config.yaml
d_expert: 240
lr_router: 0.00223
vocab_size: 8129
norm_eps: 1e-05
lr: 0.0024
beta2: 0.95
grad_clip: 2.0
seq_len: 256
steps: 6772
Below are experts of layer 2 (counted from 0) of a mixture-of-experts language model. Rows are named router (the router's row for the expert), down (a neuron's output weights, with its number) and show model dimensions 0-127. Each number is 128 + 24 x the weight over its row's rms, rounded and kept within 0 to 255.
After each expert's rows: "raises" lists some tokens whose logits its average output raises strongly, later layers aside. This comes from a sample of Wikipedia text that the model never trained on.

# expert 19
router [154 111 151 125  94 115  88 119 161  92  90  89 116 115 101 110 127 166 120 177 148 154 127 133  96 151 112 158 118  98 122 163 112 128 142 153 139  69 141 126 103 131 138 147 145 133 124 162 108 119 132 136 114 141  96 136 152 104  84 160 133 110 165 152 181 121 121 136 155 112 119 173 138 126 104  98 160 123 137 111 138 148 131 153 126 145 125 108 140 144 153 146 107 102  97  96 140  88 155 106 118 156 116 130  99 141 156 101 114 167 153 165  92 152 174 124 151 136 145 112 141 141 137 169 162 107  85 106]
down0 [ 88 119 110  72 138 128 116 133 168 125 119 144 110 179 150 141 110 163 131 113 153 151 154 163 132 107 131 130 170  93 141 116 131 148 158  72 164 154 160 161 107  95  90  79 165 112 149 102 114 173 115 142 131 101 129  83 113 120 168 139 123 119 103 124 121 129 128 105 142 140 115 101 122 118  95 164 128 159 144  75  82 136 121 133 130 107 133  97 133 109 133 136 166 110 111 156 163 115 105 106 127 144 116 142 142 161 118 124 147 136 158 121 149 153 131 164 122  89  91 144 118 144  97 120 113 144 138 103]
raises: "hest", "RHP", "Th", "ient"

# expert 25
router [141 103 168 125  83 123 112 110 174  98 127 101 112 107  85  93 141 169 124 157 144 156 142 112 103 158 140 157 116 108 142 160 129 120 137 145 120  78 124 136  96 159 140 150 144 124  77 142 100 116 154 119 112 109  94 138 146  87  94 165 116 129 151 134 163 109 125  99 144 135 101 196 140 108  93 116 174 111 145 129 122 131 119 108 112 114 137 106 133 152 134 145  98 113 113  96 135  99 152 125 111 157 150 124  87 142 154 104 118 171 162 125  99 135 173 127 131 129 140 111 151 137 103 150 167 105  93 113]
down0 [125 147 187 143  86 124  73 145  87 127  82 153 103 131 106 129 107 142 114 128 128 105 140 122 162 140 159 147 108 107 132 105 145 101 119 169 117  95  75  90 128 130 148 138 150 142 131 130 119 129 134 133 123 107 119 143 158 120  77 101 129 164 143 119 126 107 108 127 154 140 126 115 120 133 117 123 179  90 132 157 119 128 142 113 165 103 148  86 118 152 112 144 134 100 148 171 136 125  94 154 137 142 189 108 116 132 167 119 124 135 123 132 127 129 127  90 132 143 153 123 178 141  97 170 124 153 154  63]
raises: "age.", "ed.", "ions.", "hold", "d.", "ly."

# expert 0
router [182  89 182 128 120 138 120 111 130 118 143  81 111 105  89 108 101 142 107 184 138 181 136 119  96 179 151 149 108 106 123 152 124 123 152 164 139  72 139 134 117 129 146 143 141 129 123 151 118 105 124 101 119 145 109 115 145 116  71  91 132 102 135 106 158 142 153 145 139 160 129 166 166 137 131 103 177 124 127 127 127 142 120 119 144 116 114 123 119 120 144 165 124 125 126 105 125  86 155 143 111 158 131  97 122 110 149  95 110 148 144 117 123 113 185 114 144 101 130 103 176 126  88 116 149 108 101 111]
down0 [127 142 166 147 137 120 138 138 108 110 105 147 132 100 143  84 130 114 116 141 113 113 111 127 117 177  87 166 118 165 132 109 143 151 103 101 105 117 119 152 153 183 139 110  87  86 141  80 168 152 139 122 116 119 115  99 112 103 178 119 115 134 145 109 170 129  90 140  88 182 138 127 152 177 154 122 107 119 139  97 135 153 112 164 128 119 119  99 155 123 124 163 101 142 118  93 171 148 143 135  85 144  97 122 131 141 109 140 111 143 156 122 115 130 141 173 145 159 103 131 155  86 134 110 132  95 122 131]
raises: "):", "hes", ": I", ": A", ": G", ":"

# expert 16
router [172  76 156 140 128  82 106 154 155 141  98 111 110 114 128 105 106 158 114 166 157 116 122 146 108 130 132 138  68 138 137 161 134 156 128 148 112  97 104 138 132 145 166 155 180  84 110 153 160  79 110 103 123 113 125 142 151  66 102 124 126 135 131 143 123 136 181 118  99 160 150 166 168 126 138 128 117 119 124 107 140 126 133 159  62 155 114  99 121 153 133 118 125 133 111 108 135 112 133 117 153 161 110 150 107 145 112  89 121 148 139 142 100 141 140 110 146 149 146 110 110 150 126 152 113 133  85 136]
down0 [151 112 115 124 139 132 139 163 121 122 143 116  97 166 114 107 182 150 139 129  75 139 163 162 169 145 117 128 134 127 120  99 135 168  99 123  59 134 135 151  89 133  95 152 132 143 153 173 144 157  83 142 151 177 156  99 123  81 126 154 126 145 126 139  95 142  83 110 155 123 139 143 165  91 143 140 111 104 135 129 164 135 105  95 101 134 122 136 116 105 107 104 104 174 137 165 150 100 124 119 117 128 157 115  95 124 135 163 146 117  90 105 104  98 126 125 141 116 121 145 103 118 161 123 132 112 140 103]
raises: "e", "ens", "enc", "il"

# expert 21
router [127 109 187 121  93 110 117 119 172 100 121 100 122 111  98  96 140 180 136 163 167 150 134 125 121 145 169 127 103 116 128 158 158 142 123 147 118  77 122 136  97 145 150 136 123 109 101 142 115 111 150 115 114 117  85 141 156  83  94 130 127 125 158 147 149 107 146 104 144 127 129 174 153 128 105  98 173 110 144 130 118 145 146 114 109 109 163  90 114 162 147 145 115  82 106  97 134  86 146 129 142 159 157 105 116 163 146  94 119 178 155 141 106 125 168 112 128 139 145 102 135 114 119 141 161 107  96 126]
down0 [128 181 111 118 112 130  87 117 141 133 145  87  94 134 137 196 130 104 124 138 169 154 152 105 100 114 140 140 123  99 116 118 119 133 114  95 127 110  96 141 147 101  95 149 124 138 117  94 149 140 114 133 146 116 114 126 160 156 121 126 103 143 150 113 131  79  68 105 123 128 126 100 152 139 116  75 154  95  89 109 145  92 166  85  91  96 110 117 117 129 128 102 145 131 148 125 101 120 128 135 154 145 146 176 133 132 155 111 145 123  95 169 146 155 115 131 136 112 133 179 193 155 120 127 131 144 138 124]
raises: " service", "al.", ";"

# expert 22
router [138  98 160 118  94 125  96 132 174  95 118  93 102 112  97  98 103 172 146 182 135 147 123 154 104 155 125 157 107 113 129 142 101 112 122 155 130  80 130 126  98 137 139 156 128 122 114 158 120 123 139 114  97 122 102 122 151  87  86 141 109 116 151 159 182 126 130 119 176 149 111 182 149 110  98 105 158 114 160 136 129 134 133 129 125 148 135 119 111 124 161 148 105  95 111  97 150  89 149 115 101 162 149 131 107 148 157  76 125 169 160 139 114 138 167 118 142 126 135 119 160 122 114 154 144 115  92 120]
down0 [ 83 116 130 116 115 155 113 150 161 148 104  81 117 114 111 134 124 133 105 142 126 124 136 116 152 106 152 145 142 114 133  92 114 111 115 121 152 123  97 117 154 107 135 132 150 114 118 173 111 112 158 138 143 143 148 118 146 125 112 127 107 120  96 159 155 134 121 146  97 124 166 147 124 110 101 124 131 162 149 131 142 118 150 142  96 126 149 144 102 143 115 127 133  85  68  72 115  98 153 123 110 169 153 161  97 152 138 135 130 147 134 111 162 149 160 152 146  98 170 108 141 172  57 192  74 116 127 146]
raises: "y", "m", "ology", "osp", "ro"

# expert 1
router [133 134 158 114 109 118 109 152 197 103 150  98 138 107  66 115 139 172 127 137 146 125 145 127 119 122 102 147 132 118 139 164 151  82 145 146 156  67 135 134 109 156 142 123 146 132 118 149 134 103 156 119 122 132 111 123 123  93  71 139 131 128 156 152 157 134 133 107 132 138 149 178 137 120 112 131 189 117 142 115  99 133 124 113 107  90 142 115 122 132 138 124 114 119 102  92 128 117 138 141  97 155 149 124  83 160 169 126 137 175 155 175 128 153 197 130 145 125 114 117 127 136 115 143 119 118  90  98]
down0 [164 118 154  92 112 116 107 123 127 105 130 143 125 107 102  93 114 140 122 124 122 154 114 105  74 124 188 150 141 144 128 139  91 126 113  97 151 146 102 104 117 124 181 110 145 151 141 137 116 108 167 107 116 119 116 157 111 111 163 129 120 127  98 174 136 123 133 119 156 116 117 153 112 152 123  84 121 118  79 125  66 153 134 121 141 117 119 109 116 134 136 121 137 140 134 148 135 160  83 173 140  82 117 128  98 116 150 146 131  57 109 180 116 123 136 139 124 159 125 193 115 153 116 160 153 116 138 137]
raises: "me", "den", "ie", "re"

# expert 26
router [113  64 150 146  98 129  89 135 164  90 107  93 107  83 102 110  97 149 133 159 136 149 141 141  95 171 147 149 105 103 133 130 110 146 111 156 119  71 134 125 117 132 139 147 145 105 101 154 124 114 141 128 113 102 112 156 165  84  94 146 122 129 170 123 166  89 136 148 147 161 129 160 159 126  84 122 146 116 131 140 128 121 145 124 110 144 132 104 138 134 133 157  89 101 113 101 140  93 156 107 136 162 140 146  98 167 153 121 122 147 153 158 125 147 148 140 116 146 159 110 127 131 133 160 179  96  98 104]
down0 [145 110 136 127 148 132 110 117  81 127  97 146 134 153 131 161 107 111 118 127 116 152 103 134 166 112 168 136 116 106 155 136 127 112 108  85  80 151 112 123 182 162 112 128 113 110 128 156 109 120 126 136 115 163 112 110 130 139 140 112 137 164 118 184 151 136 148 134 121 120 119 143  93 109  77 148 143  68 108 111 171 121 144 117 167 121 124 168 140 132 108 132 151 174 100 129 169 126 108 127  75 109 166 136 104 168 141 154 138  73 123 120 128 116 132 120 182 123 116 174 126  94 108 138 111 136 115 106]
raises: "go", "row", " room", "amin"

# expert 2
router [152 104 155 134 103 139 127  86 148 108  99 117 123  88 103 101 126 153 154 189 178 192 131 150 133 128 169 134 101 137 128 132 111 121 141 135 138  97 143 124 143 131 175 156 113 116 120 139 113 111 167 129  82 144 109 121 135  93 112 135 105  95 143 122 138  96 141 143 145 118 156 148 131  83 109 111 130 133 133 171 126 121 162 158 126 136 161 130 147 138 125 168 109  94  80 104 164 116 127 121 127 121 156 122 102 123 151 138 123 159 138  99 124 120 156 102 160 122 154 116  82 137  96 176 136  92  77 123]
down0 [149 110 118 135 177 130 143 126 153 166 122 161 135 102 117 146 135 111 127  82 151 148 138 133 130 127 110 120 165 147 121 126 111 133 143 129 115 106 102 130 152  95 163 139  67 136 187 128 118 159 142 144 131 121 129 112 127 157 122 161 104 161  55 130 127 136  98 127 119  79 164 112 148 130 114 128 143 174 118 117 103 136 155 127 140 104 117 146 130 141 138 171 144 103 145  75 125 163 111 156 137 119 115 158 156  95  98  88 142  72 106 101 168 120 128 152 112 152 146 120 140 122 116 147 113 121 146  73]
raises: "um", "ay", "u"

# expert 12
router [127 106 160 109 108 136 101 135 174 109 103 116 119 110 104 116  96 166 147 189 122 159 147  87 105 143 135 148 134 119 130 158 122 124 148 133 156  81 104 140 131 148 173 147 118 122  72 152 100 109 164 111  94 112 110 108 152  84  99 106 120  98 130 129 140  91 132 154 128 140 146 163 115 110 123  94 160 118 154 159 119 102 144 163 114 152 118  99 132 127 143 142 109 121 106 104 124  99 159 119 136 139 136 143 100 160 149 130 140 167 170 170 133 105 161 125 122 129 159 115 149  93  91 148 139  77  99 127]
down0 [139 159 125 137 134 122  78 150 121 114 124 102  92 168 156 116 179 146 132 119 168 107 154 207 106 103 133 111 146 149  92 156 128 136  98 141 122 117 119 109 159  94 133 168 119 157 103 129 129 111  89 150 129 133  83 119 134 115 130 134 143 158 126 120 172 125 129 118  92 148 136 148 135 109  83 121 123  93 126 107 136 140 160 163 128 150 124 134 124 153 129 106 134  72 106 125 146 147 149 148 158 112 106 144 147  84 124 141 122 129  89 101  99 102 117  77 134 110 188  95 145 148 108 143 155 125 138 132]
raises: " than", "areer", "): "

# expert 4
router [150  84 165 137 104 129  99 118 167  94 115  98 125  92  92 113 114 178 148 171 137 148 111 121 112 156 146 159 109 109 148 144 113 109 111 147 125  72 115 112 103 133 156 133 114 117  96 156 131  97 162  92 119 111 107 134 132  77  94 138 126 104 149 133 151  95 131 142 156 167 131 174 164 108 105 136 170 118 138 145 141 139 126 130 128 138 134 119 113 137 158 152 121  99 116  94 138  91 156 127 134 167 145 134 105 140 171  94 128 175 168 152 111 130 169 117 119 130 130 112 134 121 119 153 160  90  93 108]
down0 [149 164 136 187 147 152 107 139  55 140 102 162  91 134 132 164 128 147 143 175 155 102 137  93 125 124 142 131  92 113 124 172 174 110 114 126 128 152 127 170 116  92  98 154  95 132 121 162 135 145 107 118 135 101  91 117  92 119 101 146  99  96 127 113 146 122 114 139 133 151 135 125 144 176  94 149 136 118 151 125 154 153 127 125 111 142 146 119 155 123 138 140 111 153  82  80 152 100 132 100 167  91 131 120 160 101 131 121 142 142 131 113 115 117 124  77 110 135 167 144 118 115 144 131 102  96 148 120]
raises: "ap", "ethod", "oc", "ost", "ajority", "ed"

# expert 30
router [168 103 167 130  92 124 117 107 150  97 119 100 117 105 100 114 130 182 124 170 170 168 113 122 109 158 136 153 110 107 134 150 133 120 122 141 128  69 125 109  94 123 150 143 131  92  99 160 110 117 143 112 106 126 104 126 153  99  97 148 142 125 155 142 167 104 120 130 139 150 135 183 166 119 109 104 150 108 147 140 133 150 120 118 133 125 152 115 116 148 169 147 107 105 103  90 148  87 176 125 118 148 119 130  96 130 138 111 140 157 158 151  88 122 170  86 133 133 140 105 147 144 109 146 157 107  71 108]
down0 [107 127 111  84 122 103 143 117 127 144 164 138 124 117 154 132 141 127 112 105 127 121 129 164 130 132 127 154 155 131  93 126  99 126 142 123 156 121 149 131 156 149 118 107  89 115 130  83 123 165 130 173 168 102 144  85 153  70 161 148 103 124 146 125 122 138  95 133 145 139  91 120 127 111 132 137 104 106 128 134  72 146 109 120 142  95 121 143 138 139 103 115 160  81 150 163 114 152 131 122  93 117 141 131 144 135 145 112 118 119 178 141 125 100 151 183 145 164 177 142  97 160 153  76 143 178 171 134]
raises: "m", "ults", "ists", "istics"